Experts of a small language model.
Size: 12 layers, width 256, 31.3M parameters.
Experts: 16 experts in each of 11 layers, 144 SwiGLU neurons an expert, 1 pick a token, a sigmoid router.
Below are experts of layer 8 (counted from 0) of a mixture-of-experts language model. Rows are named router (the router's row for the expert), gate (a neuron's input weights, with its number), up (a neuron's input weights, with its number) and show model dimensions 0-255. Each number is 50 + 15 x the weight over its row's rms, rounded and kept within 0 to 99.
After each expert's rows: a language model's description of what the expert responds to. This comes from a sample of Wikipedia text that the model never trained on.

# expert 9
router:61 33 24 50 77 47 66 20 38 39 13 23 85 21 12 57 62 46 68 55 40 41 60 64 53 58 53 53 51 54 37 49 57 50 50 18 55 31 64 53 27 64 37 59 50 41 72 58 60 62 29 31 58 60 53 29 45 67 34 62 41 26 24 43 90 59 70 59 64 44 56 44 72 62 58 57 72 44 61 28 86 54 56 43 33 55 88 26 49 39 52 44 45 61 60 57 40 57 65 41 60 42 74 47 75 58 47 34 65 33 38 32 82 65 43 49 68 63 58 71 40 28 64 46 59 37 62 41 48 69 68 65 40 54 74 60 27 72 53 59 09 48 41 42 40 55 55 68 50 51 48 58 22 58 70 51 45 46 39 33 55 59 59 37 30 55 47 23 48 34 14 47 31 45 36 64 57 47 33 43 44 38 52 40 63 80 48 60 56 59 44 65 62 34 25 54 72 56 53 58 68 38 29 33 56 65 58 65 42 50 40 40 58 64 53 54 54 39 61 18 38 32 19 56 37 53 69 44 76 42 65 66 42 29 40 59 46 52 37 39 73 41 50 42 36 39 49 62 36 55 55 30 40 32 65 34
gate2:65 63 35 55 57 68 37 46 42 29 46 36 53 45 44 19 29 38 49 24 22 30 42 57 59 62 39 53 40 79 49 40 25 33 74 35 57 56 69 57 58 33 46 31 69 71 57 61 70 41 36 58 57 36 35 49 54 50 28 63 51 90 52 87 67 45 48 38 58 51 60 58 66 58 23 31 30 42 62 57 39 69 42 81 27 51 69 49 68 52 43 63 47 47 26 38 26 65 49 47 35 53 78 41 39 39 20 61 70 58 59 48 36 77 70 62 65 24 51 31 41 35 57 42 64 43 33 57 35 46 39 42 35 59 56 60 50 46 63 56 51 46 32 60 34 51 53 62 72 43 31 73 69 43 57 17 23 42 45 64 69 42 35 50 51 55 33 45 51 64 34 71 59 71 56 50 72 34 42 36 89 26 55 48 82 61 39 40 58 58 20 47 42 74 73 55 65 47 29 25 73 53 59 69 60 59 39 75 57 44 30 55 76 68 61 47 50 69 45 50 77 25 30 62 29 72 73 61 48 30 36 32 49 53 45 60 46 32 38 45 29 61 43 73 52 54 42 47 67 60 49 43 28 40 41 26
up2:54 71 83 64 22 71 71 21 43 56 46 78 42 48 36 99 64 49 52 42 57 62 52 43 35 43 37 49 47 51 32 39 56 61 26 64 62 56 37 17 46 68 76 46 23 27 47 64 44 85 32 37 56 44 28 38 53 64 72 30 38 31 60 58 65 57 67 49 79 59 48 69 40 67 42 75 47 39 58 46 41 27 32 52 55 41 58 62 53 17 60 30 36 41 63 49 65 29 81 58 46 67 39 31 51 48 58 28 48 59 71 44 62 36 24 47 32 27 28 63 67 32 67 71 52 66 44 37 65 50 31 55 67 76 41 46 47 53 43 44 53 34 58 59 52 52 47 28 53 41 59 34 52 41 23 76 46 45 47 43 36 60 35 50 53 33 61 42 61 64 73 32 41 62 62 56 34 54 33 36 76 36 28 63 51 34 40 85 56 60 30 63 43 56 27 48 69 71 62 55 45 52 51 56 52 36 32 30 38 64 55 72 59 28 58 39 35 49 59 61 67 40 49 42 42 35 62 81 58 65 34 27 58 70 46 47 40 47 11 55 71 41 34 64 62 49 25 53 55 55 72 31 47 62 43 61
Verbs after subjects. Main verbs and auxiliaries right after the sentence subject in narrative prose, such as was, has, had, wrote, awarded, took.

# expert 6
router:66 52 49 52 56 36 57 33 67 55 68 32 84 69 00 36 43 58 49 75 21 47 51 68 65 43 48 57 47 27 66 58 63 44 48 19 56 53 53 41 50 53 33 33 49 30 76 49 48 55 31 68 48 46 40 33 30 64 38 59 64 39 47 43 86 61 46 64 53 34 57 42 68 22 42 69 60 43 65 39 57 41 52 38 35 64 50 31 45 55 57 66 59 53 62 51 50 63 56 55 66 55 44 57 29 61 36 50 46 45 26 56 40 69 65 87 25 68 17 47 57 40 73 68 22 59 58 33 39 54 66 49 36 74 46 37 54 48 32 46 15 44 69 66 36 51 24 62 41 62 40 71 44 38 58 47 52 48 29 50 49 77 28 40 62 32 27 37 48 57 57 66 50 43 58 52 36 26 37 50 37 40 47 56 39 35 15 31 46 47 72 33 61 31 45 37 52 67 24 48 27 70 42 87 51 72 45 42 58 41 50 44 55 31 48 71 46 50 69 36 24 44 31 80 26 49 76 57 50 49 56 58 72 74 34 38 54 68 59 58 69 66 23 70 58 23 43 49 52 69 28 64 56 66 65 32
gate3:33 54 54 43 50 42 30 60 40 74 67 27 58 60 73 52 79 47 61 26 56 77 52 31 36 80 61 59 58 27 79 27 58 68 35 47 50 49 64 70 72 46 83 42 43 56 55 51 71 64 41 28 51 30 55 45 56 49 46 42 49 73 60 49 38 72 46 57 38 69 44 51 54 39 53 24 68 31 49 52 43 39 41 36 67 15 33 49 28 67 69 61 41 80 51 43 61 49 45 25 59 68 71 31 41 60 52 32 48 59 54 34 55 74 53 48 27 55 59 41 56 56 41 48 14 72 46 85 47 56 53 95 53 61 60 40 28 25 76 54 41 58 43 50 43 50 36 66 38 19 28 28 44 51 55 37 55 41 76 55 20 40 59 75 47 43 35 65 63 51 62 53 27 42 31 78 24 60 38 49 61 48 54 45 67 45 45 60 71 28 51 66 48 58 25 72 52 70 50 17 47 58 45 63 44 80 52 47 50 65 31 56 61 55 69 61 52 39 65 67 29 43 59 53 06 38 58 43 48 43 49 58 27 54 53 39 16 27 58 47 54 48 38 44 54 54 50 40 73 79 63 48 48 64 32 52
up3:27 56 36 98 73 56 17 61 78 47 27 52 47 74 51 55 40 60 55 48 50 67 38 37 30 60 58 41 44 47 51 79 47 41 24 57 56 44 43 53 44 56 66 63 58 60 77 69 73 51 51 87 51 34 61 46 43 42 41 56 53 58 45 28 22 57 58 81 25 74 59 49 72 47 43 36 81 51 51 74 86 68 67 53 78 45 53 38 45 44 66 50 21 55 76 29 47 31 44 62 20 33 45 46 57 64 47 45 57 72 84 51 50 64 53 37 27 56 50 40 39 41 77 84 56 64 35 65 41 46 42 61 51 82 55 70 26 42 74 51 42 65 71 45 48 10 29 36 74 65 38 71 81 39 44 54 65 55 50 57 48 33 42 28 51 47 27 42 54 42 36 42 49 76 60 45 44 48 53 41 58 63 29 22 28 37 46 45 59 55 62 54 30 42 41 38 38 68 66 38 48 29 46 62 52 63 60 62 41 62 35 44 20 52 60 38 52 26 51 31 63 61 68 41 37 61 25 48 58 52 55 07 46 45 38 47 64 36 49 50 50 36 44 31 51 40 43 64 40 55 48 46 55 49 55 50
Table row starts, function words. Pipes opening table rows after a caption line, closing parentheses and quotes, and prepositions or relatives such as to, from, which.

# expert 0
router:29 35 59 48 42 64 56 36 48 62 54 30 50 38 21 43 60 66 47 58 38 63 56 58 73 84 24 48 36 62 31 68 52 67 64 42 40 34 40 32 29 77 21 59 56 56 45 43 57 45 44 59 13 48 66 28 44 63 66 37 57 51 43 39 60 47 74 66 47 46 40 87 41 40 72 64 76 56 54 41 50 76 54 69 31 67 40 56 54 48 48 51 26 41 35 66 40 52 54 48 77 25 21 37 77 56 14 41 47 37 59 44 72 51 24 63 48 51 69 74 66 09 80 48 40 49 61 82 59 40 46 64 50 66 58 52 42 55 44 89 65 47 63 41 29 70 84 54 62 72 45 52 54 44 53 24 25 83 49 38 61 68 29 44 48 56 47 49 52 43 48 56 40 33 32 34 61 54 38 41 62 77 42 59 31 34 61 60 48 21 48 35 75 28 68 52 46 50 51 47 47 49 41 83 21 75 61 55 63 37 41 46 50 36 51 68 53 53 60 37 38 45 40 43 55 54 55 49 55 50 44 78 50 42 33 18 36 69 64 61 40 66 37 48 48 57 39 48 71 62 51 39 63 25 30 24
gate4:67 33 31 56 60 85 59 51 85 48 26 57 51 39 66 30 60 33 35 43 43 70 65 70 48 43 55 56 62 55 23 85 33 66 50 23 40 61 46 34 78 35 55 35 26 77 41 32 80 75 64 28 24 44 65 56 42 54 54 42 37 42 52 40 71 51 45 58 49 46 34 61 73 37 60 49 34 55 54 44 31 41 68 37 48 41 46 48 48 86 18 50 52 35 33 41 42 46 28 52 35 18 52 23 60 60 41 30 52 83 55 27 55 25 53 58 64 42 41 49 58 60 33 24 63 55 53 51 35 36 36 38 46 52 59 65 68 55 51 46 25 49 49 25 42 53 36 57 46 58 53 45 44 63 54 66 60 66 44 57 56 77 57 47 36 36 50 40 38 72 70 60 59 83 63 50 39 32 57 58 61 52 74 60 63 69 26 63 71 59 67 41 54 36 64 59 37 49 53 67 38 71 52 63 25 64 28 44 32 17 56 65 57 53 77 37 56 18 41 39 31 73 40 40 57 67 61 64 55 27 60 56 35 46 37 50 28 50 83 50 47 46 41 67 56 56 47 26 45 52 44 66 64 15 28 18
up4:31 46 43 60 70 67 63 70 73 47 47 42 67 15 54 54 49 17 61 50 53 61 65 52 39 36 41 52 56 23 87 49 57 63 23 29 52 46 73 32 73 35 33 42 53 35 31 44 74 75 97 60 47 63 57 49 49 42 49 44 53 44 70 56 59 34 68 67 37 36 48 65 39 81 68 50 39 61 54 30 41 51 63 51 36 38 77 27 70 46 50 57 57 57 41 47 36 66 54 24 58 38 61 52 50 43 34 75 40 70 34 33 50 23 68 31 56 61 28 26 68 43 34 46 45 44 35 36 46 25 79 55 41 26 56 83 41 74 48 39 79 31 83 51 30 68 58 62 51 45 88 74 40 64 54 55 54 34 45 48 61 48 41 68 42 13 50 31 37 58 55 25 43 64 52 71 26 53 75 48 21 40 50 37 51 74 52 40 73 34 64 63 36 56 40 43 52 35 36 63 44 53 43 74 58 67 59 34 41 44 42 44 63 68 20 41 51 69 38 35 38 50 54 70 75 64 50 28 42 49 51 69 44 57 55 55 43 53 46 40 37 39 44 28 30 62 41 56 49 61 44 32 45 32 36 58
Tables, records, sports stats. Header and cell words and numbers in sports, election and chart tables, such as Result, Singles, record, season, plus "one of".

# expert 15
router:71 25 32 61 36 52 74 36 48 32 47 37 39 26 24 64 47 38 37 43 83 23 54 62 50 62 31 45 52 65 31 53 36 21 70 23 59 38 55 48 72 70 44 52 43 36 67 56 65 60 36 27 55 61 26 79 51 58 56 51 73 49 14 30 99 60 94 45 51 42 59 61 47 39 51 48 59 32 41 22 56 69 55 57 41 70 60 18 58 26 52 50 47 48 57 47 52 78 60 33 44 54 48 57 42 48 58 38 43 23 51 36 62 53 60 86 27 61 39 52 63 55 66 56 28 48 59 25 80 36 32 60 44 69 59 56 31 68 44 58 59 55 46 64 29 39 44 51 57 62 30 49 19 57 61 55 35 39 53 23 54 71 33 45 44 43 38 70 53 37 40 51 54 44 19 68 50 35 67 61 35 65 19 57 41 57 29 62 48 45 34 60 55 33 32 64 76 78 33 80 58 32 40 51 63 49 66 54 45 62 19 75 36 50 54 63 63 45 48 25 59 43 43 58 32 44 71 49 69 44 52 59 35 43 41 43 49 67 58 33 59 60 45 45 27 54 34 63 51 48 36 37 48 44 57 36
gate1:62 54 20 68 44 42 55 54 56 61 52 48 57 44 68 40 41 82 51 68 76 39 30 10 40 74 54 47 45 28 42 68 36 49 27 66 52 30 48 56 48 66 50 52 62 53 02 83 60 43 48 58 29 50 62 48 18 32 56 42 65 39 51 31 77 36 48 70 30 25 65 73 39 36 29 32 42 71 54 47 44 50 51 68 48 43 45 19 40 48 84 41 58 70 61 47 44 66 87 28 63 54 61 81 50 72 44 54 53 29 55 58 50 44 45 55 31 69 39 54 53 51 51 53 62 63 53 23 50 34 50 30 82 65 48 66 47 42 50 41 21 28 42 47 63 47 37 50 60 50 67 52 38 34 51 65 65 42 70 61 67 35 53 33 54 35 46 51 32 45 80 42 59 75 73 54 40 34 64 56 17 58 77 21 72 28 52 63 41 41 46 47 76 56 52 45 36 59 39 61 30 38 64 49 55 49 25 19 45 62 38 45 64 53 82 52 46 49 68 46 77 47 33 30 55 28 46 62 68 33 65 44 47 14 60 65 53 70 54 64 75 35 41 53 51 62 55 49 64 54 56 44 59 43 47 26
up1:45 24 47 55 30 67 46 76 53 57 54 39 61 35 62 43 41 58 72 73 52 46 75 48 58 35 33 62 52 54 38 56 40 59 52 71 38 46 35 64 67 43 16 66 50 41 54 56 57 21 35 66 48 63 38 53 42 26 63 33 52 64 26 55 75 47 56 73 55 44 57 45 34 39 64 59 72 51 60 43 80 92 21 68 43 29 70 42 46 09 60 46 42 65 60 55 49 55 64 42 38 71 24 55 64 64 30 70 28 41 49 78 49 39 61 28 74 25 62 35 50 33 45 58 45 69 43 47 48 57 54 23 47 56 74 51 40 62 62 20 38 50 67 62 49 31 74 52 55 50 40 39 58 23 28 59 26 07 48 44 47 43 69 55 46 43 44 24 46 58 58 30 45 57 65 76 66 12 62 48 39 39 69 40 49 40 54 79 36 36 53 51 65 59 28 66 69 35 41 73 31 38 67 57 48 70 45 61 62 52 80 37 45 32 84 52 59 45 50 62 66 44 41 46 55 42 32 58 66 62 39 49 59 56 63 44 46 63 54 47 79 41 45 47 06 60 54 59 70 38 23 48 28 40 50 46
Commas after words. Commas fused to word endings after names and places, such as Ladies, Energy, Indonesia, plus sentence-opening In or This.

# expert 10
router:40 49 33 39 39 60 79 54 74 57 18 27 47 45 31 59 32 68 46 71 33 52 64 62 62 51 41 48 63 39 65 59 50 32 41 12 50 35 57 47 46 64 44 46 63 31 49 32 78 53 47 67 76 40 69 31 53 49 71 24 67 63 28 43 81 46 51 44 71 50 56 51 52 65 53 46 67 51 45 36 77 48 17 65 46 40 60 42 69 47 50 83 70 57 58 54 26 43 59 44 50 25 44 62 46 60 47 08 44 27 74 46 27 54 55 63 60 68 45 56 62 26 57 53 58 45 63 57 69 30 69 81 60 46 21 36 49 88 43 64 52 59 49 28 24 32 27 21 38 34 54 47 53 49 67 45 43 54 45 42 66 31 53 37 57 43 46 58 39 45 58 47 52 50 32 72 61 94 45 52 42 73 22 54 48 47 23 40 59 48 68 51 24 58 68 35 73 56 51 56 91 62 45 76 50 51 44 44 64 33 54 67 46 62 65 56 67 14 45 63 51 44 37 58 51 64 65 47 38 39 74 47 19 39 34 63 46 43 47 34 49 78 37 43 63 31 53 69 40 58 27 55 45 63 63 42
gate1:62 39 41 40 43 37 67 68 70 48 39 32 47 54 37 58 45 61 58 58 38 31 26 29 49 57 47 65 25 25 66 79 36 51 23 56 64 16 57 67 44 87 56 74 54 72 13 72 59 45 53 49 35 68 50 54 40 61 48 44 45 65 42 53 78 32 56 83 56 11 55 75 54 54 33 30 32 80 61 29 45 35 45 34 36 69 51 28 49 63 76 48 57 70 76 14 60 65 58 42 65 41 67 72 35 67 54 59 60 53 46 62 36 35 58 56 38 57 56 56 34 18 54 76 47 60 57 44 51 39 53 39 76 46 61 42 29 46 62 45 36 36 36 42 65 65 44 58 65 53 66 64 26 44 70 47 54 28 55 70 51 55 55 37 53 27 30 40 25 36 71 71 64 72 52 35 62 49 40 62 41 48 56 20 56 32 61 56 44 38 46 42 84 53 50 50 33 59 39 46 64 47 72 36 56 51 26 17 54 48 42 36 54 75 61 61 26 40 46 46 46 61 34 57 26 22 45 45 58 37 72 57 37 40 63 47 37 68 63 51 82 42 28 22 66 69 64 51 68 51 55 38 60 50 45 35
up1:75 27 41 63 53 51 75 70 33 49 57 55 65 72 47 57 35 33 24 42 17 37 56 54 60 57 41 59 37 26 36 37 44 80 75 61 26 28 25 43 79 39 45 78 64 49 49 39 69 44 40 45 73 52 29 44 31 38 58 34 56 35 39 42 66 56 45 77 64 58 46 52 72 73 53 33 54 59 40 31 37 79 24 53 48 34 60 34 66 18 68 45 16 83 44 73 47 55 54 56 79 45 30 55 55 62 49 55 16 65 50 68 44 41 46 43 61 26 67 33 36 39 26 72 63 57 30 40 41 64 41 51 75 49 76 45 52 56 52 28 40 42 43 33 36 55 54 40 45 46 43 41 62 29 47 62 34 14 44 56 53 52 73 51 77 37 52 58 59 70 25 32 45 56 55 59 62 32 70 50 53 59 42 29 43 42 68 87 45 58 49 74 39 49 39 71 51 42 44 85 44 53 53 36 44 59 37 62 64 57 81 63 43 37 77 41 43 57 36 57 65 39 63 75 44 45 34 56 65 47 59 76 48 68 45 61 30 64 55 48 57 39 35 25 31 64 50 61 47 53 23 49 59 36 66 35
Conjunctions and list joins. The words and, but, or, although and semicolons joining items or clauses, plus some capital first letters of names after commas.

# expert 13
router:34 22 37 35 46 68 49 18 47 35 59 54 41 29 41 74 36 54 56 49 52 31 34 50 55 33 29 52 66 35 63 62 62 56 22 38 61 69 39 50 40 50 20 59 67 53 59 58 76 43 59 30 50 55 82 64 48 74 67 65 34 52 44 62 38 45 42 45 52 25 56 57 53 21 63 64 44 37 50 22 45 75 46 48 44 40 83 35 67 29 41 55 56 59 34 42 33 35 48 51 58 32 56 40 65 61 47 51 62 48 67 16 54 38 32 72 21 46 36 46 73 31 96 55 78 68 52 37 44 72 41 43 64 50 58 72 77 42 38 21 17 33 46 38 39 27 32 62 69 41 18 66 28 67 52 41 25 61 47 39 66 57 35 74 40 37 24 51 49 78 56 74 48 43 70 40 48 42 70 38 49 52 43 69 60 69 72 49 71 61 45 37 58 55 67 59 64 66 38 55 67 56 45 57 53 36 52 64 65 56 52 64 64 66 48 82 56 43 82 38 65 51 62 47 22 50 33 35 43 51 36 58 31 50 65 56 48 52 67 51 63 80 58 31 59 23 51 65 43 66 32 61 61 52 47 37
gate2:45 36 34 75 51 60 44 43 25 50 53 44 41 40 55 24 33 46 52 37 27 37 52 37 60 61 14 48 56 71 56 56 45 46 39 44 79 43 68 32 68 41 35 51 56 84 55 57 57 55 27 52 65 46 42 41 58 57 36 77 48 47 63 66 62 45 44 53 58 48 50 45 70 45 32 38 40 46 58 51 29 40 40 63 34 65 52 51 77 45 20 51 58 53 52 47 56 41 46 65 22 61 69 47 68 43 31 85 82 62 51 71 51 77 58 73 61 28 43 42 53 65 70 41 71 36 49 55 57 68 48 46 44 35 54 81 22 49 57 63 50 35 49 64 38 51 29 60 60 47 13 58 56 53 43 12 42 47 35 47 78 42 39 40 71 60 35 33 76 46 32 75 63 75 52 52 99 40 52 43 60 31 54 35 86 54 24 29 37 67 53 36 15 61 66 49 62 72 30 49 77 43 46 65 55 38 69 71 46 64 45 63 57 92 40 32 50 60 38 47 58 48 46 62 19 51 56 50 39 44 46 09 30 50 52 69 26 42 42 62 46 71 42 41 43 49 47 50 49 49 47 47 52 69 43 25
up2:82 74 59 60 49 74 93 20 52 51 44 82 49 57 14 54 67 59 48 44 79 61 40 40 37 43 48 65 73 76 61 55 54 61 52 54 42 51 54 40 48 60 70 64 25 40 41 49 58 57 21 54 51 20 47 45 48 71 59 13 36 41 32 47 59 59 53 63 34 42 64 53 59 60 19 42 34 52 71 57 48 52 19 72 42 42 65 73 51 23 55 24 49 36 64 78 69 35 42 43 62 58 57 41 45 50 58 42 62 46 75 33 47 40 60 49 36 28 20 47 42 48 58 28 31 52 29 50 56 43 27 52 66 62 72 56 71 68 39 42 62 57 47 41 52 28 53 43 51 43 67 36 63 42 16 80 49 67 43 41 41 38 61 24 44 55 52 47 56 35 55 35 60 38 64 57 49 58 13 29 75 50 17 60 57 75 33 74 63 49 34 64 43 22 43 59 64 50 71 61 47 57 36 42 62 53 42 34 31 56 28 33 57 51 60 33 38 69 50 66 71 46 58 44 62 54 53 83 27 49 01 36 62 51 54 56 51 48 27 45 60 61 43 55 64 50 39 37 68 39 62 45 48 32 63 28
Institutions and foreign pieces. University, Science and Arts in institution names, and pieces of foreign or unusual words, such as del-ux-e, Vil-nius, and tennis scores.

# expert 8
router:43 72 61 76 56 61 57 56 61 73 49 53 44 48 34 65 46 66 71 57 62 75 42 60 46 74 70 43 66 37 52 52 47 33 57 28 49 39 39 47 67 60 24 50 53 41 50 63 55 55 58 46 75 37 58 46 52 59 59 45 37 29 46 39 61 69 80 60 50 44 60 71 42 39 44 37 56 45 23 60 81 56 59 55 34 48 59 46 51 56 47 59 52 57 24 57 41 70 43 38 62 27 66 26 41 33 49 62 54 10 73 54 49 83 08 46 04 89 55 57 36 67 42 59 43 35 55 60 45 25 45 38 51 81 68 72 43 42 37 44 46 41 57 27 47 77 68 58 40 58 08 54 51 69 64 61 43 67 44 68 39 62 64 39 57 61 52 53 59 53 73 49 48 44 30 41 33 27 66 82 55 51 60 54 32 64 50 32 55 46 43 31 35 40 45 40 69 81 48 32 36 54 32 80 47 62 63 63 76 40 64 44 53 69 49 62 64 40 72 39 29 39 81 45 22 40 48 68 26 40 63 50 22 75 61 34 56 45 48 44 52 35 25 25 48 47 29 55 50 47 26 38 68 49 27 40
gate2:47 51 49 54 61 53 38 52 30 31 61 49 50 46 39 52 33 52 48 16 50 44 60 46 60 50 38 42 51 64 54 63 57 41 58 51 40 30 88 28 77 48 37 39 70 79 46 58 59 53 36 72 87 33 42 38 37 56 34 57 62 55 44 55 65 66 63 26 61 45 51 47 54 58 43 28 43 38 63 53 56 60 51 56 52 46 45 67 66 36 31 51 52 43 69 41 18 53 46 82 37 46 84 26 58 47 33 67 52 46 49 78 26 89 77 64 46 32 58 66 58 45 44 42 56 30 14 45 52 62 43 41 31 42 54 78 27 41 66 54 39 45 43 52 16 31 31 62 53 60 24 72 50 48 53 22 47 54 41 58 58 58 49 44 64 39 43 43 70 52 26 59 45 62 54 29 60 23 34 57 70 52 29 39 73 55 35 30 42 49 51 55 12 82 62 47 44 62 32 61 75 61 44 73 69 62 54 83 64 39 27 65 59 67 62 31 55 60 63 27 66 40 47 69 34 25 63 64 43 60 55 15 34 58 63 58 36 27 22 58 48 40 70 75 46 65 39 37 68 40 68 38 53 75 56 32
up2:71 86 66 57 22 77 69 38 37 52 38 56 49 54 24 99 56 81 40 41 72 69 31 28 34 42 51 48 42 70 37 47 37 66 51 51 98 34 60 44 24 38 69 54 26 37 56 60 48 72 56 53 42 42 28 37 48 65 92 37 61 26 60 53 60 61 42 47 71 49 50 68 41 45 20 43 34 34 79 45 50 58 34 55 41 32 45 48 52 24 54 30 51 47 34 58 74 27 46 74 42 69 43 51 59 61 36 44 46 66 77 29 55 47 50 53 52 40 29 39 54 34 38 34 40 63 54 24 46 55 26 55 50 82 51 36 64 43 35 55 55 34 55 53 54 48 48 24 59 39 61 55 58 47 39 78 54 58 70 56 48 46 34 50 70 41 44 39 57 43 72 38 39 46 47 65 35 53 49 27 63 49 44 65 57 50 59 74 62 42 28 56 47 55 55 56 95 71 63 73 43 44 44 51 60 46 48 32 56 52 40 18 44 30 64 41 42 56 37 87 51 29 52 50 55 42 61 65 39 41 30 38 41 54 57 53 59 41 50 39 78 36 58 48 44 65 36 49 70 41 68 23 19 49 60 18
Prepositions, compass directions. Prepositions and direction words in geography and census prose, such as at an average density, south-east, during the 1930s, of all households.

# expert 12
router:78 49 44 27 49 54 87 26 49 51 43 32 74 39 22 56 34 63 33 60 44 54 37 76 96 55 32 53 63 49 64 66 68 64 57 29 52 42 76 40 43 59 38 70 50 09 68 46 64 39 53 39 61 66 43 71 44 40 47 47 42 57 00 53 95 52 61 38 47 65 54 58 46 46 60 42 55 25 59 34 64 47 30 40 32 41 46 26 55 50 57 31 35 53 67 64 54 81 68 52 30 39 67 50 42 66 24 49 64 47 45 41 58 55 64 50 43 54 28 48 47 45 59 56 21 49 64 40 54 35 51 39 59 71 43 60 48 62 43 71 32 34 47 40 31 38 45 77 43 49 32 65 34 32 58 41 20 57 42 22 40 55 36 44 43 38 24 28 58 29 45 26 28 39 41 47 58 47 62 37 62 40 49 49 41 44 28 19 64 62 69 57 28 42 27 23 63 79 38 44 35 39 53 65 65 47 54 59 57 42 51 59 49 21 48 60 53 22 66 27 50 43 17 61 40 43 63 72 45 54 59 35 47 59 47 47 43 57 49 41 42 54 34 38 34 52 33 61 50 77 29 31 68 55 38 19
gate3:44 44 60 45 54 51 47 36 47 50 78 44 35 43 51 70 65 50 81 55 66 76 32 58 39 99 73 43 94 55 55 35 48 39 39 48 34 29 50 76 73 55 56 55 34 30 56 66 79 69 60 31 41 44 49 40 60 62 51 47 54 62 48 59 42 87 16 35 59 57 35 37 33 40 81 45 67 35 52 33 53 54 47 35 51 38 32 31 45 62 68 64 46 91 39 67 38 58 60 60 41 68 61 23 69 49 60 66 43 60 45 40 67 47 54 64 47 44 34 52 67 62 29 66 17 56 78 76 38 50 69 85 46 37 89 39 29 31 59 47 30 52 51 47 35 43 50 54 39 50 28 27 37 35 40 30 55 50 50 60 17 42 51 63 50 44 54 45 60 55 34 36 32 62 63 82 57 42 34 54 55 43 59 42 50 51 39 31 35 49 52 53 39 28 33 78 65 52 41 55 64 64 36 70 55 46 49 56 74 48 16 33 51 47 51 33 62 43 71 77 42 58 38 80 38 46 58 57 36 36 43 47 35 70 60 44 29 48 40 20 59 48 47 37 58 56 32 46 60 62 60 54 38 65 24 34
up3:44 92 48 64 70 54 40 45 72 47 26 46 56 57 43 69 54 68 58 43 52 43 59 41 33 56 67 52 45 38 39 47 50 50 56 42 57 32 53 69 81 59 60 70 37 54 43 64 52 39 49 58 57 26 52 37 58 66 38 61 57 46 51 64 41 83 32 99 42 77 52 52 69 49 27 35 75 42 75 68 56 40 55 59 49 55 49 59 66 40 65 62 13 62 51 61 48 47 48 52 59 27 46 47 61 67 53 70 68 56 74 39 53 60 65 37 43 15 50 39 48 53 37 89 49 43 44 62 45 49 43 74 49 64 65 67 18 40 73 56 32 58 61 55 32 29 34 27 48 79 63 62 75 57 29 41 72 47 20 31 42 47 66 54 65 56 33 62 74 66 52 26 39 61 59 14 66 39 37 37 62 56 40 22 31 25 32 37 42 31 52 41 42 51 27 35 34 51 69 39 54 43 60 50 49 31 48 48 37 52 00 48 39 66 48 26 71 25 33 58 66 63 63 37 65 55 43 49 31 46 40 30 24 41 54 32 56 51 50 61 54 63 41 38 55 43 47 75 31 57 30 53 39 27 56 55
Table and list separators. Pipes between table cells, list dashes, equals signs and field-label colons in infobox-style lists, such as Born:, Director:, Location:.

# expert 2
router:63 27 57 26 61 39 82 49 50 36 24 32 51 30 16 75 36 84 71 70 60 54 55 41 82 47 46 75 39 31 39 49 50 52 40 31 59 68 36 39 63 65 40 68 47 34 65 67 59 32 30 48 36 78 32 61 45 38 72 40 40 41 39 30 83 64 73 41 47 43 47 77 55 50 60 34 54 50 52 20 69 59 66 41 64 44 58 31 69 35 54 68 49 50 67 77 33 62 68 37 35 40 61 60 68 43 55 39 42 34 43 56 83 82 53 76 43 72 47 41 54 38 75 48 30 38 58 53 43 36 40 55 39 83 52 31 50 70 59 69 25 55 54 47 49 43 38 59 45 49 31 53 35 36 68 51 22 69 39 42 50 49 44 49 25 62 33 28 53 40 52 37 54 54 49 61 59 59 51 46 51 52 49 61 35 44 34 50 42 37 41 45 37 36 45 43 61 68 14 40 48 41 33 55 45 47 39 68 49 60 35 58 48 22 51 41 66 49 70 26 45 53 50 79 29 43 71 69 62 67 59 48 29 42 54 48 47 45 44 38 82 37 27 61 32 55 33 36 34 67 00 62 53 67 67 25
gate4:60 50 45 58 61 70 40 40 54 57 22 48 73 60 44 28 63 46 43 37 37 40 88 63 44 46 49 58 60 34 27 64 52 46 42 24 33 62 35 48 53 51 51 41 28 62 60 39 99 51 71 28 24 22 53 33 49 36 61 45 60 74 36 53 84 64 52 59 60 82 28 60 48 16 60 45 57 37 74 67 34 33 86 43 57 35 53 40 30 72 20 48 72 52 44 31 55 36 24 45 46 42 69 64 47 37 31 41 61 69 58 33 52 57 45 37 46 35 50 42 89 56 56 34 58 44 65 52 45 66 38 38 37 61 61 65 38 58 52 61 34 41 66 13 57 38 44 28 54 54 50 66 53 70 39 40 54 89 54 44 62 49 51 60 34 48 56 50 51 59 49 68 39 68 67 58 31 53 62 51 44 49 48 44 57 63 43 64 37 32 83 49 32 67 71 60 35 32 22 55 36 72 26 26 61 50 32 33 37 31 51 37 46 33 53 47 42 36 48 44 48 51 47 36 52 45 47 47 57 51 63 58 35 56 57 33 45 70 99 66 30 51 61 62 58 52 53 45 34 51 63 49 80 28 43 35
up4:45 51 54 73 49 62 64 58 52 47 36 50 45 55 40 30 51 25 53 51 46 54 48 59 30 39 48 66 63 54 68 64 73 34 31 35 45 51 73 27 59 35 48 40 56 55 49 48 97 57 71 65 42 82 42 41 71 67 33 47 53 52 34 40 75 42 65 41 51 50 30 49 29 60 83 60 38 64 39 18 32 65 84 59 64 32 54 31 55 41 13 46 62 65 40 68 56 67 48 40 65 48 58 59 40 37 64 54 29 52 27 52 24 16 55 25 29 35 75 27 75 54 42 52 64 33 31 47 32 51 66 74 44 61 34 61 37 69 36 40 75 35 55 53 42 56 60 75 48 35 77 82 54 36 52 64 46 48 36 57 38 37 33 79 59 36 59 38 41 53 50 37 58 53 49 64 45 55 56 43 31 75 55 49 59 64 52 21 42 37 54 44 39 75 47 53 54 43 41 58 57 44 29 51 90 58 60 08 39 27 45 60 45 68 18 47 65 38 21 37 65 59 64 54 44 66 20 63 35 51 57 52 51 43 52 33 44 67 65 26 18 59 47 55 55 84 46 60 60 49 49 39 58 29 38 52
Line ends, heading marks. Line breaks, sentence-final periods fused to word endings, and == or === closing section headings, such as ocean., ==History==.